Experts of a small language model.
Size: 9 layers, width 256, vocabulary 16384, 113M parameters.
Experts: 128 experts in each of 8 layers, 192 ReLU neurons an expert, 4 picks a token, a sigmoid router.
Training: a variant of Muon for the experts, 794M tokens.
Below are experts of layer 2 (counted from 0) of a mixture-of-experts language model. Rows are named router (the router's row for the expert), up (a neuron's input weights, with its number), down (a neuron's output weights, with its number) and show model dimensions 64-127. Each number is 128 + 24 x the weight over its row's rms, rounded and kept within 0 to 255. Numbers have three digits each.
After each expert's rows: "gets" lists some tokens that make up at least twice as much of what it gets as of all text. This comes from a sample of Wikipedia text that the model never trained on. Tokens count by the router's weight.

# expert 11
router:160111139160096161132137126164153146113156134134143086108146158154134098113122138163145129136095111165103156142130099145137102151143125162155095095098152123096113140148164148104100160099140102
up0:142116106149097149143133128095168166123149120135121160095162150094158095123139169117120147123125135099104121103177116123181156149124080110073143113145132137165150166110191166129114122143148130
down0:126111146103141144161129102115137159142119096141113135125124079136144131101105115113157186109106124099113149109122137129147135153154079122097133093157117167148092121086108185106110150114123122
gets: "in ", "In ", "also ", "during ", "first ", "–"

# expert 59
router:160115105143114172152156121152128138102157132157130081134143166144152174154089144137115139131081089128096149140150142121127125136119139159125112104088110142107123127141155159116129133101110117
up0:150174162127095140124144131106129122112050129177163083130140144123134146123143132082157132130116121105141139109160120163114114166132156157144099116118129129103142130148122117088122142157151111
down0:146118115137131127137137147138186101083109143135110132157149163137154170120124168069119145106124175130130147142126112118120110163141139109088137131120113151137112134166172122088140140147150182
gets: "on ", "by ", "in ", "at ", "with ", "On "

# expert 84
router:161114132160097146133134127152145141112160122128147089122145162151140098117104139171159129144092105162100151138132090149132104148128131162154096098094152110098127137135163140095095159088137120
up0:119130129189116116132138142151141110125142074093106138106134132122143132105121148125101147148088091179102177102155162159141089115142150184118112155111116124112139147153117117120104187099148161
down0:117143143134090121113136144093165150103094141138134153167150104120159156122141160158170139122136108164151124111134124100131117108160119156125105150090156124103119134119141154180124128101142091
gets: "(", "/ ", "199", "released ", "won ", "down "

# expert 114
router:159113139155098154137134128153158136112156136138146089107144161154146105107126140164153135138094109163101155137130099144137099154125125159157095095091145120099118131143158137098101158078146118
up0:147121137084139132165167108123153119155123103114097127100149151118138095145131157113185168119097152119119170100139161168152149135150109111137111111113126111131134100097158141143133086112092148
down0:158061086100105109100131123129102131139121099133171130118168143121087143110112134071124100101109107129088185145138099107124131162155109141124140115149083143150117099103117186157123111135133088
gets: "and ", "in ", "2 ", "th ", "who ", "In "

# expert 103
router:163106135160097154136138132159154135110147137139139091109150165145141091117134143161160127138094107162093149144125094151136103154138122161158096108089154113095118150138159135099100159089140105
up0:172077104125126082140148110148131137103163118133079138100108143124108177109140126115113116126132100094112126156179134118123109157140110116107146146118144079124133156107176164139112198054134107
down0:069090128127100106088079090164081157151159131133130181142153104111142116126136120106099170106154105147140171136157132131170151125130100102112125112136137142113135118170103129145123131106131125
gets: ". ", ".", "\n\n", "===", ":", "family "

# expert 112
router:163105135152098158135128124154148127113159138137147086106153169160135097123122145165157135132096111163096154137124100140135101151132131159159091098094151119097118136144159135096088153096144106
up0:106129110095110114169090147115127117148123160118088139100191102159132104074121130121085132120135113105093156102108128131150101154113145145137118124128112139120100152119122107166129134171127108
down0:141093167126153123183120087112108126124175135154129104129095135123180111157116135161170122142123114124145166151112102110120108170075095136126135087178161129083097132132069146140132139136110115
gets: "3", "2", "re", "en", "3 ", "so "

# expert 82
router:166104138154095157137142127148150131107147133129146088114141158161141102114123136172156135131096109168096158146133100147135101154120135157156094103095152131100115131136159138100102156091154115
up0:088133121092167135109168125148155127124107091115114137092113149081159138099123165154147118104097130173140159123104100074169111150115114140153124119117126137091128157127142161112119126101127141
down0:094137144109155131095154091138144100124151135129117094081098110093108117125125119143120073119121177128087137146122123164144154152105119128156106107137087146124156141148150151114131130169145111
gets: "the ", "\n", "a ", "The ", "that ", "where "

# expert 91
router:161105141154096151135139132158159129111154132140143090104148162161130101111121142165155124140095107153099151145141101144141102150122125160154098098104152136098112132123158134094092154093136119
up0:159184120128087127138154122143128110150094165160150134113137131158118117133104106120068107110085137122082140135135156144096128098143108134111137133162113109115117108100178130118106131114140135
down0:166106144148153101119147129144088127112125156115140122140147128127138168087109132115135141138120110139141110141162120137112103105168160111150114128121148109133116089109138136103186106154153123
gets: "0", "S", "ation", "1", "0 ", "by"

# expert 106
router:157113140159095147137127136159159118113148136134152093111143162156126103115124143164160128149095107166097152142130091137149099150126126164156103099096158128097113131138162145102097158094138099
up0:161145114148100066113140124138128112135132095129133096120138188139073132158104113141106122093112114130108136126143138149111153141106149152098169115135145128163089134128120109146087126138157122
down0:073123106131160140121126143084139099173109113105139111179094149123124108125149136155107114143137068106160171126108099134120098125111144145100150194103105113157149122087134130109103143146126145
gets: "9", "9 ", "6 ", "6", "7 ", "8 "

# expert 74
router:156101147130129144116131111140151110083156123151153103116139142136128121101158114162160125126079091115093143143122112123162107168155136157123097090122175126118106146132184087117131144106145094
up0:116125110163130172121125131164129091118120131089128111125149091160138139103173128135109123065149140149129119148113125099146121109079129146113133122129125125075087147095118106129119103095122118
down0:140120132111124126124165152110147105131132149149149112086127150145160123098145144156112059085093139096153136124099126167094149129126131126165155163157107154099128174122119175131132110125093123
gets: "of ", "at ", "with ", "for ", "by ", "to "

# expert 22
router:162110144152094160144142134143149139112146130129141091093143165158134103101118137166152129134095104174092156142130102142141099150123128157154105106100154116095131134131161128101101152101143115
up0:108129087144088105094108086134137105143111119104117117102132119152120092132117144138114141135085169128122191151132137087110159085101102117157134079109146095131146089149117110109171153105120125
down0:163142082136136122138123116129117119137135080170139174138117127151174175094125126092158165152148120140174113106122095131144186150117114127151150120126129125133153134150118100131178156134118108
gets: "was ", "is ", "be ", "which ", "one ", "been "

# expert 27
router:162122144156095163135131128155149131112158131136154090108153167150137098113121141161161141138096104172097152138131090146132096149128129160152093111091157131102116132138163128096098158104138107
up0:140122135126117181105127132141111130129153088133157129141118178134111100108132175116116141151145106124150098176127147148152127131139100122114096142136128135115148093141130096112114117122110151
down0:170091148144111124136167160131105198119182147164125154120137163127120126109152107135122104152116146170119144133142116134159141156108138108091110116126132165122158138157100128155190132150144153
gets: "the ", "0", "5", "1", "6", "es"

# expert 0
router:163111138154093155148128126159153132114159129130147090116148164161137099114127144164157128136092105172100151140127092139135101157120125164155100105094151121099114127138164133102096159096139103
up0:094127109134103089147094121119120171113136125103145109134122148129154135141121137151149083126088131150105120137125128141131132093132146171130121125108158169154132093107132139137099136103098140
down0:094124114109143219137167095069117122083130166121160084105098128084105131158161119117165092121064151146096127126107133129134120087150150123109112123112127147111153133115113123104122099141115141
gets: "the ", "in ", "of ", "| ", "in", "The "

# expert 7
router:168111141155096162136134140152158127104157133125140091121151160154134097113116139163154136140099106163102154136128099151140098159132122159155092105092147124100116135148160144105110154090145117
up0:145101150174144161098172136112118158133126159134154131113151168135151135100139132159140155126119073116139148128144141171148106106100158157115105128142151142130111117132191099145104143126150156
down0:119132123095167120123132097144189149131127141066084111130090103143156115078110159165114119160123110133145109144089115153116132137085151147127098102160131123141161147143154123094116123147087127
gets: "\n", "\n\n", "8", "|", "a ", "=="

# expert 75
router:172122137123057138100118162144163103101124114127126103100135145112100123116138182162136132139128117152150145131145103148145110109126141141126138112091121101128110116150153149095120190116106112
up0:126138173179108118125122122089159111107074076105113148143190168122117116103124095129144128143111140133076111147121085110185078169154091145124132135110177149132109150124144099142141112087139148
down0:159139081168151144141157138112134142149126113123061136104098088135156163112091145090105155105145135102143093084129124174127141152100147079169141164161096154108142126120123155144156118150108112
gets: "0 ", "1 ", "2 ", "3 ", "4 ", "5 "

# expert 25
router:166116136155099161130129129151149136109162130128146091108149162152133096116129138170160132132095112170099152141130096143139099154120125158160095099084153123095120138139162126100097154094142108
up0:162111133132099134103160096133115153139107141132102146103106090116110162127119140117179116142100168126128117115146166152163135143146174145156146113127118145101125109100087128125132155096129164
down0:157104151134143131133146133069133129135120149160154138124138099148143098121115131150122096098107167127158136139135120132153109104162102134145149174138173103095094104161074130113137118151125105
gets: "|", "in", ". ", "el", "0", "is"

# expert 37
router:161110130154095164137132129148151128106160138137137095120150162158138100116107138173162130135093106162099156140129099139142105166133126161151095091101151124101122134142160137095100159087144108
up0:126132150149118144138134116186095113139159143121137113103179115145123114116153127087124109150108113122107190138152122137148142133134110149186104142142130113158153109136185139118171154174134099
down0:144058145169155142122117104159102143150151125140154130138123155127128130098098096106128102145091153161158112106138095167166190132145133141104072122145129107146087119127105129136098139150145136
gets: "of ", "with ", "7", "s", "D", "6"

# expert 88
router:162116135152094168135142124158160131107156144132138087111152160154138107105115137165165129134093111164098156142137087145145100159127130160157095101100136126102121135136156133099097155088144118
up0:088130144136131113137106164156120120120165172150149133117133167123113090126107184156167113138097130112109133114139110113115148135159135149131093083116158132103119075129122114115119143079110129
down0:131149103103078144101122164114117144117144130128111119116120118137106126121143154089107123116136145141114099175135125131118122132142142148104143108114170104129140125137093119110113108155134099
gets: "the ", "in ", "s ", "| ", "a ", "|"

# expert 81
router:161116140154094168139135129154150138113150135128145087112150164159129102111128137168158125130096104166096152138133102139141103148123126155155097112099155125103120130137156144095098156097143118
up0:130143134133100145095102111112105074127111097094087107152152151107165159080145117169117138102100156140123134092158135126142126120121156152162119090121137106089164105110133106104125126171183133
down0:099131145116143167127135125180137134105135087144111135150113152112124101147141146166120097140146130117135147148082155148136120142114077143083124155096084103160088153116139118103108068140124119
gets: ") ", "\n", "L", "1", "le", "V"

# expert 111
router:165113137154088157148132132162159131112153135128158091108149166153132092126126137169146116134095107164100154138125096137145104149130126155154091113098152139094115142128162133096101157093144107
up0:129094146151110120145136147176137096156177149116114138127125134176133170085140184103091146100072124150120124116124139122112114162123123130111100109159139126129163135156107112133074122131143104
down0:142111146084100172121135122109135119094150177154112147132155163055108135125154120123121103124134137121105126089137137085124179115123133143108104138122126136085114129091132146094164119130144159
gets: "the ", "The ", "en", "9", "er", "a"

# expert 83
router:164120152155096162138123123140153133123151124127150094118150160148121095109120139162159134130098106162098151148131104138140094155119129159158112105093159116096110137136159137089104156091142114
up0:151157113156122131121133164156120157099135096069107149154132134117138137155145113102149114112110140098120127113157120107183139132152139174100164103089125150111154085122132099118122142095132145
down0:149143150144117114142116102128105127122101154150108107131143136150155103164173146133137160112146107162119135148102152126097090141138102126155113144127132129137127128139140129119179114077101104
gets: "and ", "-", "y", "B", "as", "10 "

# expert 15
router:159115150153093153129133129154146131115166144137152091101153160159117097110103137168145131127099107162101150138130090142141098151144121159154100109096155123098129132130160140097096158090148120
up0:142132105105126138122110119153190151141148129097145103130142116099125114148147099112112097164105098142118132108193135117126111095144089116130071124120127111111079161110138144112115146137088139
down0:073127121087152124132105133125146144155155142144093149114146144107165072123103098122130121101113145085117143134099094129099145111125124076110158101109141180135156139134155149143108132107156071
gets: "the ", "a ", "a", "1", "1 ", "ian"

# expert 16
router:166118137157094158141138132148150136109162135132140092121145162156133098119116141162157130141097107160096154141130097144143098154126120161153100098088145119101124132138162147097101155092142113
up0:134150140119105155114104109085112164137109155131121156124175105170122142101137141156113146159097125152120139124110124130087112115147142128180117153106135108121133092106123169127108135104113167
down0:120150133150128132115107097110136101145131109113083132107125170100114109118111133142144180126150085128154120168132163088105138132132131119131131103173139116166128123144124129133153134124107100
gets: "an ", "an", "4", "N", "4 ", "8"

# expert 50
router:163115152159095153141140115151149132108161149108156094118139165142137106129117136160154133135091108157106147140128094145150100147146131159158099082097143117100117136143156143106099156096136113
up0:125132131170085129129153171140130118133103098137131103119122132144152104125125143108114125124106143146164183127112109123138155143099117133148101121157155111130134075134184138144140110094093140
down0:142120107096102115121136109118115179096103158077118148159091123159128114105129099119142131097115122142095162151120106137140122138150141126111100135128120103168152130095102129114152114144113159
gets: "and ", ", ", "; ", ") ", ": ", "& "

# expert 32
router:166105135159095150145140127144149138115164125119129093112144163161141094101121134167155138139098101166096151147126099147150099157122122164154098106089153125097125139141162133098100159097143109
up0:167109094106127112144112104172098181075112147112135140079132121116152139151173134191115141148095108162116155090145115150133112179130158222149146142137111133130133140155162160112096126121108120
down0:066125138121140106158107139098075166115126176144158134112150154103167097108134094156144155122135115112137102095159123104137134122157148179139106131143117146134131147063107099143111102179105168
gets: "(", ": ", "the ", "of ", "Army ", "World "

# expert 14
router:165115128157099162140125121158152136112155123138148088116149160155134099120123136165156133135096106153104156142137092142142102153136121159154101103097150128097107129137158137094100157098138117
up0:174129138144146139128192130118124137122082136132124115139148106161142139158109153119112122151117140154133134092089149142132123124076130167161117154159124116146126107121117157125137087144106133
down0:104136084119118128111128139107139170150134132110167132097111098119106118149133115120134136132143074126104153156127158085124115142142157076122140104136165144129137156127168156158116177141117143
gets: "of ", "in ", "to ", "on ", "at ", "In "

# expert 66
router:159112133156091152142128124149158129109154139135146093118144157159138096116121144164161121143096107165102152140134099145135101155130130162157099109091154123104124134137164139101098155088144117
up0:159094134164112142144140107122103119121100135128124147115113127108120172152141126189073099121089105154131139113136137146137102133143129161147126173106152154151119146136156114120110120158121132
down0:129129128167111165091098127088139144157151123095079162144130123169130149140170121172088090096097160123119120096073140098164122138115135087133152170113105133089140169122128129099140151109088134
gets: "his ", "its ", "2", "their ", "S", "the "